{"n_layer": 10, "d_model": 128, "n_experts": 8, "router_score": "sigmoid", "balance_bias": false, "steps": 6423, "dataset": "wikipedia_en"}
Below are experts of layer 4 (counted from 0) of a mixture-of-experts language model. Rows are named router (the router's row for the expert), up (a neuron's input weights, with its number), down (a neuron's output weights, with its number) and show model dimensions 0-127. Each number is 50 + 10 x the weight over its row's rms, rounded and kept within 0 to 99.
Before each expert's rows: a language model's description of what the expert responds to; "comes before" lists some tokens at least twice as common just after its tokens as in all text. This comes from a sample of Wikipedia text that the model never trained on. Tokens count by the router's weight.

# expert 2
Newlines, sentence-final periods before paragraph breaks, table row ends, and == heading markers in section and list structure.
comes before: "|", "-", "==", "The", "===", " The"
router:56 53 67 53 60 46 45 72 53 57 45 50 50 51 55 39 53 57 46 37 47 55 52 58 43 46 50 76 48 44 40 42 43 58 36 51 52 45 32 44 42 53 41 31 42 53 60 51 52 52 62 60 46 55 61 80 37 65 39 49 56 53 44 54 34 58 53 56 46 39 57 43 67 43 47 65 48 55 45 26 53 64 52 41 36 63 49 35 68 72 19 54 51 50 49 55 49 34 50 52 42 54 63 67 53 52 40 60 47 58 52 59 48 43 34 55 34 32 54 45 57 42 52 56 60 42 44 57
up7:62 55 43 60 42 53 34 51 35 51 53 45 56 44 45 42 48 69 40 56 50 54 62 50 32 57 42 24 47 34 49 62 58 47 67 41 60 51 43 40 33 41 60 52 39 50 51 50 46 57 61 45 48 49 50 37 40 68 51 46 49 54 60 55 45 56 46 48 33 54 56 54 53 58 36 45 56 58 54 54 67 30 46 46 66 54 52 40 46 57 43 54 42 68 50 69 53 46 37 55 39 38 50 36 59 61 45 30 40 46 50 68 59 42 55 37 53 32 57 62 64 21 46 49 61 71 42 62
down7:52 31 57 53 48 55 57 51 50 47 57 47 41 41 41 51 47 31 61 44 58 45 29 57 35 51 55 42 37 52 44 75 75 54 34 40 43 39 54 50 54 58 60 57 46 55 35 39 48 39 43 39 51 51 40 56 51 29 58 61 65 56 55 48 45 49 37 46 42 49 47 59 67 40 35 55 50 40 72 51 52 33 28 42 53 48 67 51 33 36 41 62 51 52 55 60 58 59 49 42 49 37 56 57 59 54 63 36 46 36 38 64 55 49 38 50 33 36 44 52 64 51 62 53 49 47 52 68
up8:49 41 55 45 58 45 37 61 54 63 46 48 38 55 31 58 59 48 60 54 52 40 45 50 49 43 60 63 47 56 48 54 46 69 50 38 37 56 57 45 46 52 58 38 43 54 55 58 56 45 58 55 50 56 50 54 49 50 29 60 45 72 57 60 51 64 40 38 39 38 52 52 55 27 54 55 68 33 50 49 52 45 42 33 61 33 43 40 55 47 46 61 49 44 45 49 48 43 74 49 56 59 52 53 51 52 71 51 41 56 31 57 39 27 45 14 40 43 55 48 43 26 53 43 52 58 67 35
down8:40 34 40 52 51 48 61 37 51 50 66 47 34 49 45 73 50 49 63 53 57 63 54 59 78 53 34 53 43 44 48 34 67 46 43 54 36 47 48 43 47 54 55 54 43 46 67 58 47 42 59 47 40 60 69 68 52 52 39 43 44 71 42 34 42 49 44 63 50 41 50 49 48 52 57 48 66 74 50 46 59 51 50 46 35 37 44 39 19 40 58 26 40 38 49 46 57 55 48 51 47 54 59 48 45 47 41 57 66 43 45 60 34 50 34 45 40 54 47 60 53 55 57 60 44 43 43 35
up9:52 52 55 35 34 48 41 71 46 64 62 76 55 44 67 47 52 37 39 51 59 66 61 45 42 49 56 58 57 61 52 38 49 48 49 68 64 58 33 48 57 52 56 41 51 58 36 49 46 57 57 40 51 42 44 49 36 53 39 36 49 42 35 58 54 65 34 57 53 29 61 73 66 55 50 47 37 48 40 34 42 54 39 34 67 58 42 48 47 70 48 51 59 54 49 54 56 36 44 55 45 59 43 62 42 40 46 40 49 57 53 52 44 49 50 65 47 47 52 27 60 46 31 38 50 64 50 38
down9:63 54 59 45 45 38 40 53 63 74 43 52 45 40 59 66 45 48 51 55 61 41 37 22 64 42 52 39 48 58 48 55 43 33 59 46 46 52 38 59 50 46 50 46 42 60 58 50 58 49 37 75 34 55 46 50 38 37 45 37 42 47 51 46 34 56 50 61 60 55 49 53 64 54 52 30 39 53 48 43 51 48 45 58 54 57 73 54 48 46 55 44 44 57 50 38 70 44 76 63 57 55 52 55 48 51 52 34 45 54 42 44 53 72 72 71 60 52 59 37 39 41 68 46 43 48 50 54
up10:34 50 56 50 56 45 38 47 43 54 50 65 43 51 47 62 59 61 55 45 65 49 48 61 32 55 68 70 61 48 40 43 42 51 43 69 58 39 51 46 51 55 47 54 54 56 55 63 78 55 40 47 42 36 51 66 49 57 43 37 54 58 47 59 40 48 57 41 41 66 43 56 51 53 57 63 53 39 60 38 18 40 54 43 40 60 45 59 67 59 33 42 38 53 47 58 40 46 41 37 46 45 64 51 44 52 36 51 30 50 56 58 43 29 42 55 54 78 63 43 40 49 51 53 58 44 47 63
down10:62 66 55 67 69 47 49 42 47 29 38 66 40 53 33 55 53 57 62 40 47 65 49 64 60 52 36 45 47 56 45 27 45 40 42 39 59 56 50 54 66 60 56 42 63 43 48 32 46 58 63 49 42 69 68 57 35 44 53 45 58 51 43 41 48 41 52 55 47 37 46 53 58 56 55 30 37 44 37 64 69 54 53 56 53 48 36 41 41 57 53 65 38 57 55 48 48 59 57 61 53 65 32 49 71 57 50 67 75 54 54 58 57 45 51 52 59 48 42 43 66 40 51 44 52 49 49 42
up11:49 65 60 42 55 59 39 37 56 49 30 67 57 59 55 38 55 38 56 60 53 42 36 61 51 42 40 38 67 50 45 53 46 53 54 48 62 58 42 37 38 41 42 44 27 63 39 59 61 62 55 44 50 46 41 56 38 48 27 45 54 44 63 43 64 51 50 50 43 35 39 39 60 57 51 53 49 39 64 47 37 45 44 38 32 54 40 55 37 45 29 74 36 51 52 39 58 54 43 53 46 46 58 65 63 66 43 72 72 55 65 61 61 59 42 48 45 61 39 55 48 52 50 61 48 47 54 55
down11:53 58 49 47 52 64 36 51 43 40 60 69 46 54 35 49 48 44 68 68 52 34 39 56 70 66 59 51 51 58 51 56 44 55 53 52 39 57 37 50 51 42 42 49 53 59 49 56 59 53 53 55 31 72 58 56 61 59 48 55 61 52 36 60 60 54 53 60 44 76 38 36 44 48 54 50 35 53 58 55 55 56 69 44 42 48 48 46 54 67 62 48 42 42 54 56 63 45 47 57 57 31 41 72 36 44 69 47 47 52 37 41 59 65 60 44 37 71 36 53 46 38 70 35 45 52 44 62
up12:45 54 39 50 29 43 42 37 63 53 67 47 60 61 48 42 51 46 55 63 46 44 52 29 40 56 59 59 52 41 50 61 56 51 49 60 57 60 46 57 46 35 49 54 42 51 45 55 57 59 57 39 53 31 63 44 44 73 45 50 60 52 42 61 41 46 44 58 58 28 40 50 52 48 59 50 41 40 65 68 43 59 56 44 35 74 36 43 52 63 37 64 74 45 43 69 52 44 50 51 58 63 57 44 30 33 47 43 46 48 65 45 47 53 51 62 28 39 59 49 61 53 39 36 45 49 44 66
down12:33 53 50 62 56 58 64 46 42 33 39 61 20 34 42 69 39 39 56 39 37 59 57 59 53 54 43 43 53 43 61 37 60 49 41 46 61 55 59 47 44 41 48 54 50 56 35 49 46 38 42 32 35 44 64 62 42 44 54 57 38 44 38 57 53 52 43 45 42 49 59 44 72 55 69 54 49 49 35 51 43 67 56 31 61 39 43 61 53 41 44 48 48 50 33 48 36 51 33 50 62 56 55 61 36 39 36 55 39 41 42 50 48 63 51 52 59 56 64 51 50 42 66 69 38 57 53 47

# expert 3
Function words before a noun phrase, mostly the, of, a, his, its, on, plus table cell separators.
comes before: " ", " the", " a", " \"", " first", " B"
router:59 38 42 31 27 47 64 48 66 33 37 49 46 40 29 37 55 51 58 56 46 43 60 40 41 63 58 56 63 38 38 48 41 51 59 33 53 41 42 45 60 50 58 55 42 41 60 51 58 65 42 35 56 43 38 59 56 50 53 52 51 57 52 51 55 38 41 46 38 49 52 52 44 41 53 38 52 61 67 57 46 40 34 44 45 58 39 32 41 34 56 59 66 68 23 67 36 77 55 59 45 52 43 45 53 53 48 62 41 44 55 62 50 51 52 44 32 57 44 53 62 44 61 52 57 60 56 56
up7:55 51 54 34 53 44 59 61 50 30 51 56 83 73 53 27 53 62 54 44 53 39 63 59 62 60 55 47 48 36 38 50 55 36 56 47 65 47 49 46 53 47 53 44 55 33 47 51 67 54 53 50 60 42 36 52 48 44 41 60 41 46 66 56 60 66 37 35 58 45 50 62 62 42 56 45 52 51 42 59 38 67 57 35 48 40 50 43 47 41 59 41 63 50 55 56 44 66 70 43 33 48 37 50 37 50 47 72 35 56 64 54 49 50 56 58 64 53 65 45 43 54 35 59 46 42 49 36
down7:47 42 42 50 72 64 49 74 63 53 66 44 39 39 48 50 59 39 55 46 50 48 38 58 46 48 48 56 61 70 42 50 54 53 44 65 46 29 43 64 55 53 60 43 59 57 47 47 48 30 69 14 42 50 68 42 44 53 51 59 57 50 45 67 48 51 55 51 51 62 69 47 39 51 64 44 48 52 47 58 51 31 37 49 43 53 39 46 46 72 50 68 47 40 48 45 53 55 57 58 55 44 39 59 42 52 41 32 42 57 57 54 68 30 47 55 46 42 39 61 52 49 51 34 40 60 44 50
up8:47 51 31 56 55 49 39 46 54 38 45 68 50 30 67 52 47 62 53 53 49 41 54 46 44 44 58 40 73 41 61 52 52 56 73 55 51 38 51 42 32 60 58 42 43 45 38 68 62 46 51 43 58 48 54 57 58 43 51 51 36 46 42 45 48 49 48 59 44 29 41 57 39 43 58 43 48 47 72 52 26 59 49 53 57 47 53 40 49 44 58 37 48 44 49 54 47 51 56 55 34 50 54 37 79 63 42 66 44 60 73 42 70 66 59 62 43 50 58 35 66 42 39 49 59 46 63 52
down8:56 48 47 37 46 48 44 55 54 38 43 41 38 65 47 56 26 35 32 41 55 58 58 53 53 58 51 42 55 56 54 53 57 48 53 54 44 47 56 38 51 51 47 53 53 42 47 45 44 61 61 45 49 67 35 61 69 53 62 58 72 51 58 61 62 39 56 49 46 54 43 42 52 44 42 76 61 64 46 24 63 52 65 59 65 45 46 51 45 46 60 58 39 46 28 26 47 50 62 45 46 39 53 37 57 56 44 40 46 48 62 71 67 62 45 55 36 47 53 58 68 48 65 51 54 41 71 51
up9:57 64 74 38 51 28 52 43 48 57 58 33 54 67 38 55 59 44 52 52 47 54 47 48 42 57 46 61 67 34 51 53 44 60 39 45 60 52 52 40 49 37 48 67 55 48 46 62 57 70 48 60 46 34 50 47 40 34 40 53 40 44 37 45 53 45 60 51 67 56 70 43 59 60 54 55 49 41 45 48 48 48 50 40 33 64 32 47 31 63 64 59 37 53 43 60 50 47 49 53 59 41 45 61 59 54 44 51 55 67 48 63 38 59 71 56 60 51 51 43 52 41 53 39 72 65 60 76
down9:63 51 49 49 47 47 39 43 52 49 41 59 50 44 51 53 36 38 45 76 55 64 52 46 56 57 42 39 67 32 59 53 34 42 57 54 47 47 44 37 38 55 61 55 59 75 51 59 49 55 54 29 40 41 49 53 51 47 52 57 59 34 44 39 59 51 38 53 57 49 60 41 49 62 49 64 48 46 58 72 46 37 64 39 51 46 53 62 41 64 62 50 47 61 44 60 58 44 48 38 43 55 47 60 49 34 36 55 52 59 46 40 54 42 47 64 72 60 80 63 36 59 53 52 44 39 58 78
up10:34 37 50 50 52 42 57 64 58 40 58 64 56 66 63 29 50 37 46 48 50 46 40 56 60 46 48 51 66 45 50 55 51 48 34 34 32 45 29 59 44 46 47 59 51 44 55 31 49 56 54 58 82 65 32 54 62 54 65 54 37 30 48 62 66 41 50 39 52 70 67 49 62 61 59 38 62 51 56 36 47 53 55 35 46 54 51 56 63 47 46 55 53 61 37 50 63 56 36 43 59 56 67 44 52 50 56 46 53 54 44 64 60 41 39 49 29 50 46 60 52 50 47 43 48 54 64 57
down10:54 55 59 59 50 54 36 50 59 48 56 27 37 52 23 45 32 49 40 44 58 43 64 60 44 36 34 60 56 63 53 41 47 63 59 36 64 58 58 40 62 52 58 44 32 36 52 56 59 60 46 48 71 50 57 37 57 46 49 46 81 43 43 52 45 51 50 58 37 49 55 40 40 44 55 48 46 44 51 55 46 49 48 67 71 59 44 66 39 36 43 51 46 29 52 40 53 69 56 40 47 59 47 58 63 54 48 46 49 33 50 41 55 26 50 48 51 54 71 57 40 49 56 56 41 50 42 46
up11:34 54 61 44 34 53 44 58 52 39 49 46 50 49 36 46 47 67 60 51 37 53 54 27 54 64 35 59 51 63 29 52 66 45 43 44 59 57 34 36 38 45 46 57 57 57 59 58 67 80 44 58 53 41 52 29 48 61 50 54 40 36 65 57 43 45 40 47 32 57 48 49 43 48 42 47 46 54 47 56 38 57 46 37 41 53 59 54 46 63 66 53 51 58 47 45 60 43 43 67 56 50 38 49 54 57 69 58 53 53 67 46 48 62 41 30 42 50 63 45 48 27 47 33 36 56 61 52
down11:61 46 36 37 59 59 56 62 41 55 41 65 62 36 61 50 54 44 49 52 48 52 59 43 52 25 44 55 43 33 67 52 47 48 38 51 41 64 58 44 58 44 47 59 62 54 44 46 56 43 53 65 53 63 43 60 44 59 47 42 42 42 46 38 33 57 65 48 55 26 50 50 63 39 35 32 65 48 48 41 38 65 55 56 39 71 58 43 63 41 38 61 40 43 36 73 57 48 46 39 52 46 54 52 59 52 42 50 49 57 46 65 36 75 54 59 65 45 40 69 55 52 58 58 51 41 63 56
up12:66 36 51 53 42 44 56 45 36 41 56 57 54 54 61 43 42 32 49 40 53 66 34 51 47 45 32 48 53 43 58 45 36 53 60 38 37 49 34 55 37 40 48 47 51 55 52 44 67 58 36 48 48 54 52 35 53 48 51 63 52 72 48 45 50 44 45 53 46 66 54 48 46 35 57 47 47 48 52 39 65 50 57 27 60 38 46 55 59 53 41 58 50 51 17 55 48 51 50 35 53 40 61 55 51 43 61 38 62 53 58 72 51 47 62 62 45 39 29 65 69 63 76 52 43 51 38 36
down12:40 43 47 28 47 46 60 61 42 55 53 59 40 41 72 41 61 45 43 56 53 47 53 28 43 57 41 24 64 48 36 73 51 53 51 38 42 51 56 57 39 64 42 60 44 44 39 55 58 48 54 41 35 32 47 61 40 42 55 56 54 56 43 49 63 59 40 50 49 44 50 50 47 36 46 58 60 52 54 61 50 55 49 47 57 43 52 50 64 56 60 52 62 38 59 35 51 74 57 88 45 58 35 66 56 55 51 48 58 43 35 36 65 47 48 53 65 61 53 51 52 59 41 62 46 54 46 41

# expert 6
Common content nouns and word-final suffixes like -s, -ed, -ing, -ation, as in writer, film, character, puzzles.
comes before: " of", ",", " in", " and", ".", " to"
router:63 61 53 51 49 66 66 61 67 38 47 57 48 62 37 47 50 61 46 32 60 64 49 35 51 36 35 55 48 42 50 48 39 63 58 44 60 51 53 63 56 34 40 47 49 64 56 25 38 48 38 30 24 51 36 49 54 50 53 53 50 55 40 44 59 25 44 37 57 46 52 49 56 46 48 62 47 62 29 64 29 37 37 54 51 38 49 45 39 54 46 49 40 47 51 62 45 43 49 49 69 52 62 53 35 45 52 60 35 39 59 40 46 47 55 46 52 31 43 63 66 42 51 54 47 55 56 54
up7:72 74 46 44 51 56 61 46 57 38 69 53 65 42 39 53 56 54 47 55 53 50 43 45 54 48 36 58 61 33 35 54 31 81 51 31 52 60 39 37 51 48 57 39 55 51 48 60 52 46 45 55 55 58 58 38 44 50 53 56 70 45 35 58 56 75 50 35 61 53 59 61 49 40 51 39 46 45 54 41 21 73 56 58 46 40 47 46 49 34 44 51 49 43 58 59 57 37 60 31 40 59 45 59 61 45 41 48 66 45 46 60 51 43 43 43 48 50 46 44 56 58 53 37 58 53 51 61
down7:70 44 60 41 49 67 51 52 70 54 44 48 62 44 38 43 57 51 44 58 44 65 50 52 59 35 60 45 58 40 51 54 49 73 38 41 49 47 45 54 47 34 62 40 59 36 61 46 49 50 54 55 41 32 66 46 42 42 38 42 72 53 55 41 37 51 48 49 29 46 38 41 56 28 52 28 66 44 61 60 40 45 59 68 59 32 65 47 49 34 64 41 44 46 48 41 54 54 45 53 49 31 32 43 42 47 49 37 59 53 47 49 56 59 45 40 49 50 58 44 51 44 33 76 50 54 56 50
up8:45 42 52 54 46 42 67 52 62 38 50 43 44 42 47 43 56 57 47 33 48 59 50 70 41 45 50 63 57 59 53 56 62 54 40 46 51 50 46 52 68 47 46 49 50 64 63 35 39 43 64 64 53 63 70 40 52 45 60 54 46 44 67 52 45 55 57 42 49 31 56 54 35 46 51 36 56 65 40 73 60 27 34 62 40 48 56 45 36 58 54 65 38 64 57 57 44 56 36 49 48 38 35 49 50 57 39 47 50 39 47 56 49 47 52 23 53 54 30 60 55 66 61 26 37 59 47 43
down8:39 56 40 44 45 34 43 52 52 39 39 37 56 46 57 45 39 71 57 49 46 57 45 41 36 74 53 47 48 49 45 47 39 62 57 53 37 52 64 41 43 46 49 58 48 29 41 52 57 52 47 50 62 52 49 51 46 56 54 48 35 65 35 59 48 56 36 53 58 28 36 46 67 50 57 61 60 65 41 42 52 55 61 65 39 42 56 66 51 54 53 51 49 37 50 71 47 72 50 69 45 55 63 48 64 53 65 48 35 34 44 31 42 52 45 79 53 36 55 46 47 36 36 51 45 42 55 46
up9:47 51 61 52 53 48 59 55 55 36 58 68 79 41 54 30 51 48 52 50 57 44 34 56 57 41 50 62 49 48 39 55 30 53 46 55 60 51 50 42 29 44 55 38 51 59 46 52 70 59 50 53 46 58 63 44 44 26 50 48 44 47 58 58 37 41 61 56 58 62 32 24 67 60 53 51 50 52 39 61 47 41 50 46 28 46 58 61 58 38 53 41 59 31 49 47 56 70 52 41 34 48 59 46 53 52 37 39 21 66 48 49 53 55 54 49 46 62 53 47 50 34 37 50 40 55 56 50
down9:54 46 61 42 54 54 49 40 59 60 42 61 65 56 49 40 44 41 49 53 37 50 55 44 64 61 50 46 30 72 47 69 34 42 34 43 66 57 64 44 36 57 47 33 57 56 50 58 53 43 37 41 65 59 48 51 52 43 34 66 59 53 45 49 28 42 43 56 68 50 48 43 49 42 43 54 45 52 55 43 44 43 54 49 51 45 35 60 45 49 58 44 59 62 40 28 25 55 59 44 44 58 61 59 44 63 50 54 47 49 53 31 43 45 46 70 60 46 40 38 46 53 39 64 57 24 34 62
up10:49 44 60 41 70 41 46 40 39 48 52 46 53 63 46 50 43 56 43 40 26 55 40 63 24 54 54 62 44 58 43 45 66 50 62 66 34 57 49 65 49 31 39 60 43 58 50 39 51 42 38 46 43 49 54 42 28 62 54 47 49 46 57 49 50 50 58 59 56 56 55 54 48 51 41 49 45 44 51 48 49 50 39 57 49 46 44 51 31 69 80 49 65 38 51 70 37 70 65 43 53 44 59 45 40 61 40 53 57 46 53 67 55 58 41 53 40 59 52 47 39 49 47 36 59 62 74 63
down10:45 56 22 47 75 35 46 56 38 42 59 41 48 60 49 48 55 48 65 49 47 64 59 42 46 46 37 40 61 70 49 44 62 59 54 45 45 56 31 42 62 53 49 42 48 70 54 43 53 28 50 63 53 50 43 48 42 53 51 57 37 65 60 28 48 49 62 55 44 55 49 54 50 59 45 55 46 43 51 37 49 69 49 56 34 47 47 52 57 64 54 32 46 43 58 57 53 43 52 32 62 58 50 50 38 63 55 66 42 55 44 51 46 47 40 77 26 58 41 37 47 64 55 49 52 42 45 70
up11:50 57 48 31 54 33 64 41 41 58 58 53 52 57 47 48 60 37 62 43 52 37 35 48 50 53 55 54 63 54 54 50 56 53 55 53 53 45 28 53 50 52 39 46 66 47 58 53 43 26 46 59 47 24 46 45 61 58 60 70 58 35 33 41 46 29 41 64 42 31 63 51 50 38 53 67 49 54 50 63 63 38 47 54 36 53 48 52 58 51 46 39 42 48 34 43 51 41 56 39 53 34 49 41 66 49 49 57 34 49 48 64 41 56 50 26 44 32 34 49 54 32 59 45 59 58 48 33
down11:53 35 46 48 49 39 54 52 38 54 41 58 71 72 37 44 63 46 54 54 59 38 63 51 49 58 36 60 45 50 49 52 58 41 50 51 72 36 47 51 31 56 51 51 50 45 47 40 46 25 63 44 63 70 55 50 69 60 52 56 55 42 52 48 55 46 45 48 47 64 48 45 60 36 48 43 34 55 65 41 72 45 60 55 33 46 56 40 68 53 49 48 50 56 49 42 44 79 47 34 32 41 44 62 62 54 52 46 56 41 56 50 50 24 45 44 49 57 53 36 49 55 67 39 55 66 47 43
up12:70 48 53 24 44 48 55 49 50 53 51 52 53 45 47 46 50 57 49 54 40 43 58 61 72 49 44 61 47 55 65 34 31 63 57 46 39 57 30 54 58 34 46 46 51 57 47 42 61 41 49 46 47 73 49 54 63 48 57 68 55 62 51 46 43 79 49 43 43 47 68 49 47 43 59 55 43 40 30 67 56 51 55 55 45 36 52 29 49 49 47 52 35 54 53 58 69 37 38 41 53 58 67 57 62 57 38 58 53 52 41 56 33 44 67 53 46 38 50 56 51 48 53 42 56 48 74 64
down12:41 38 57 43 54 41 26 42 60 36 47 51 44 52 34 43 41 27 59 49 57 47 47 49 69 27 49 41 35 52 45 56 54 28 51 63 46 62 54 40 52 35 59 41 44 32 33 60 54 32 44 56 54 61 50 42 49 52 54 59 63 39 62 48 46 41 67 51 62 48 58 59 52 48 45 34 59 68 42 47 52 33 61 45 52 51 56 34 55 57 51 62 44 50 47 75 45 48 47 33 53 40 51 47 62 48 41 58 48 36 46 55 40 54 59 68 37 39 56 57 64 34 63 64 59 43 47 48

# expert 5
Single digits and the spaces inside years, dates, scores and money amounts, especially in tables, such as 1967, 2022, £1,000.
comes before: "1", "0", "2", "9", "8", "3"
router:50 40 38 53 57 66 76 35 54 56 32 56 58 45 55 45 44 65 69 49 28 48 51 46 44 42 48 52 36 43 53 37 44 58 52 37 44 41 64 50 63 49 56 42 44 54 44 50 48 48 45 42 31 57 42 61 61 43 40 25 39 54 31 40 42 40 49 41 53 49 39 33 70 52 57 69 58 48 38 51 32 51 44 52 51 55 53 62 49 57 56 41 46 43 70 58 43 51 54 41 42 63 48 50 54 28 50 59 49 44 53 34 46 46 53 53 47 30 49 57 68 51 36 54 62 55 69 40
up7:72 62 45 41 39 51 64 57 41 51 57 61 46 49 44 42 33 62 59 36 55 38 48 26 49 61 40 54 44 61 58 54 62 43 38 54 58 36 45 44 43 38 67 53 48 42 50 63 54 43 64 62 46 37 52 54 57 46 38 31 29 63 56 61 51 46 47 60 52 50 63 31 57 44 42 51 42 25 41 46 43 63 60 53 52 35 47 54 55 41 45 39 53 60 54 40 56 44 57 46 60 69 38 33 31 39 24 45 46 50 48 46 57 58 41 36 39 38 49 51 63 55 52 53 62 47 56 58
down7:50 53 44 53 49 44 41 43 39 48 48 46 53 58 51 50 39 50 60 46 36 55 48 66 44 48 56 49 59 37 51 47 38 39 36 51 71 72 48 51 49 78 57 51 40 42 47 50 62 56 50 76 54 42 56 52 54 47 44 38 48 50 59 53 22 47 50 47 47 49 52 39 19 43 54 65 51 40 54 36 59 45 56 44 62 60 59 52 75 31 41 53 49 34 33 50 42 36 51 42 36 48 42 48 38 58 64 65 53 70 44 49 47 70 64 52 46 48 55 52 53 42 55 32 44 43 47 34
up8:68 48 38 39 53 49 86 45 42 55 44 41 51 62 60 56 69 42 51 60 49 30 45 56 35 37 46 50 59 47 48 57 46 50 56 47 53 52 48 67 54 59 57 47 37 54 69 28 65 59 48 57 50 42 53 48 35 44 58 30 54 40 55 47 45 49 32 66 37 30 48 41 50 33 45 58 68 50 51 53 42 31 47 43 58 46 50 34 51 53 45 43 57 55 50 42 68 57 44 33 55 54 61 49 41 51 81 44 46 63 53 54 41 44 47 50 47 33 48 51 55 38 60 49 42 54 54 52
down8:41 60 37 47 38 52 55 45 40 54 68 36 47 36 50 57 43 49 60 62 43 34 54 41 61 54 52 44 52 39 44 44 69 43 50 53 51 59 33 55 44 58 49 54 42 55 45 52 58 53 65 44 56 45 55 27 66 53 45 50 34 58 27 52 44 42 39 72 51 50 49 48 54 57 45 43 45 44 33 46 43 23 57 30 51 46 34 59 42 37 40 47 50 51 62 47 53 50 58 78 47 62 46 52 49 63 53 45 40 64 55 38 33 58 57 55 59 42 52 56 50 76 59 39 51 27 41 39
up9:38 61 66 44 49 57 46 34 45 58 41 64 36 38 49 35 54 38 61 41 50 60 56 38 49 48 42 40 57 48 58 42 48 60 51 39 43 47 55 49 47 35 58 50 49 61 46 54 52 42 46 44 33 70 61 51 48 52 32 32 33 56 54 33 38 35 66 43 51 33 52 38 57 49 64 48 48 62 43 47 48 61 52 54 46 61 70 59 54 65 57 39 55 58 62 58 49 54 58 71 60 67 46 34 57 48 26 48 51 54 46 34 43 48 62 25 62 50 41 32 61 48 43 46 61 56 46 35
down9:45 51 39 53 51 40 44 56 40 44 51 45 53 34 46 45 50 53 37 45 50 34 53 43 33 38 52 54 38 52 67 45 33 52 56 49 32 38 46 38 35 31 44 47 70 60 46 73 39 42 75 50 42 43 22 61 53 46 56 44 46 37 58 44 56 50 32 58 64 44 53 68 67 66 61 52 48 49 42 45 59 43 56 35 37 55 44 52 66 61 60 43 59 41 51 36 54 51 48 53 56 34 40 25 44 48 54 49 60 51 57 48 43 42 44 48 60 36 50 63 41 65 59 41 47 44 50 50
up10:53 58 45 46 61 57 42 30 51 56 47 48 64 50 39 42 51 42 40 61 57 38 49 59 36 36 56 49 62 51 71 52 37 52 59 48 36 62 46 38 56 33 34 49 24 41 42 33 59 62 61 42 48 56 43 52 54 29 36 38 50 51 34 41 44 40 44 55 61 32 45 29 58 58 61 65 52 55 43 54 37 36 49 40 44 49 52 51 37 23 42 58 48 54 50 41 55 58 35 54 44 45 29 72 51 49 57 53 45 52 49 54 51 38 56 55 44 52 59 66 29 61 45 56 49 49 47 51
down10:48 43 40 59 32 46 40 61 51 42 39 39 42 38 59 57 49 68 37 56 56 65 48 58 39 38 69 52 66 45 62 65 33 45 37 51 47 47 49 40 61 46 52 43 33 31 56 57 68 45 34 52 58 47 75 66 50 31 51 50 57 40 36 49 42 54 63 63 50 52 57 46 47 45 51 33 58 57 57 49 66 55 58 50 62 62 65 54 49 45 52 50 50 50 40 36 50 56 37 57 74 51 45 59 58 54 62 51 55 39 55 53 65 45 41 60 43 53 74 45 68 64 57 45 52 62 42 43
up11:68 49 57 60 43 56 55 56 43 33 55 57 62 58 32 49 49 70 57 63 50 38 37 45 72 72 56 60 60 40 54 50 43 44 61 32 51 49 58 32 60 35 57 53 48 53 47 40 54 65 44 58 40 52 28 51 55 42 33 58 53 42 45 38 50 36 53 68 50 61 47 37 41 58 51 64 46 41 38 47 57 58 43 51 44 43 57 42 61 58 53 60 53 44 71 56 59 56 60 56 54 55 44 50 61 37 56 41 36 74 68 43 47 29 55 72 62 46 42 44 48 51 52 47 52 61 47 37
down11:49 45 43 67 63 50 56 49 56 57 44 54 54 43 52 48 39 37 31 38 57 54 60 45 52 38 47 34 50 31 30 60 35 49 48 71 34 35 43 47 54 52 56 34 57 42 56 64 35 58 63 39 52 44 56 53 40 49 40 51 57 46 63 67 44 62 65 51 42 41 23 71 49 53 69 73 51 54 46 53 53 46 42 54 62 59 44 48 46 42 60 41 49 51 72 61 49 46 62 48 63 35 45 45 51 54 55 43 43 35 40 48 37 65 53 45 35 50 59 60 57 44 58 68 42 57 62 42
up12:43 52 51 30 44 50 42 59 41 40 58 71 39 41 57 35 40 65 42 35 51 60 56 20 51 35 70 32 43 49 56 47 70 53 46 40 48 38 58 66 53 56 50 61 67 48 61 37 45 55 53 42 48 51 59 61 52 46 41 48 42 53 64 50 46 37 57 47 45 60 51 47 53 75 35 48 48 43 44 55 54 62 37 41 53 65 56 40 69 59 60 30 47 56 51 56 40 49 54 54 39 35 44 61 30 57 46 51 48 40 50 45 43 49 44 48 61 64 52 51 45 28 28 54 45 54 48 48
down12:55 35 52 72 53 56 43 46 51 47 56 46 44 58 66 52 49 45 53 51 51 45 37 49 55 69 45 53 42 53 49 63 58 67 38 42 48 56 51 58 58 52 37 58 36 42 44 42 50 74 61 67 49 55 72 55 38 40 68 40 51 66 43 36 48 42 59 37 38 50 63 61 56 45 65 42 29 50 68 45 45 50 25 42 50 35 43 42 21 55 38 43 54 62 50 54 37 45 41 69 45 46 47 59 60 57 61 46 40 58 48 48 57 66 55 40 58 48 55 29 54 59 60 61 49 47 47 44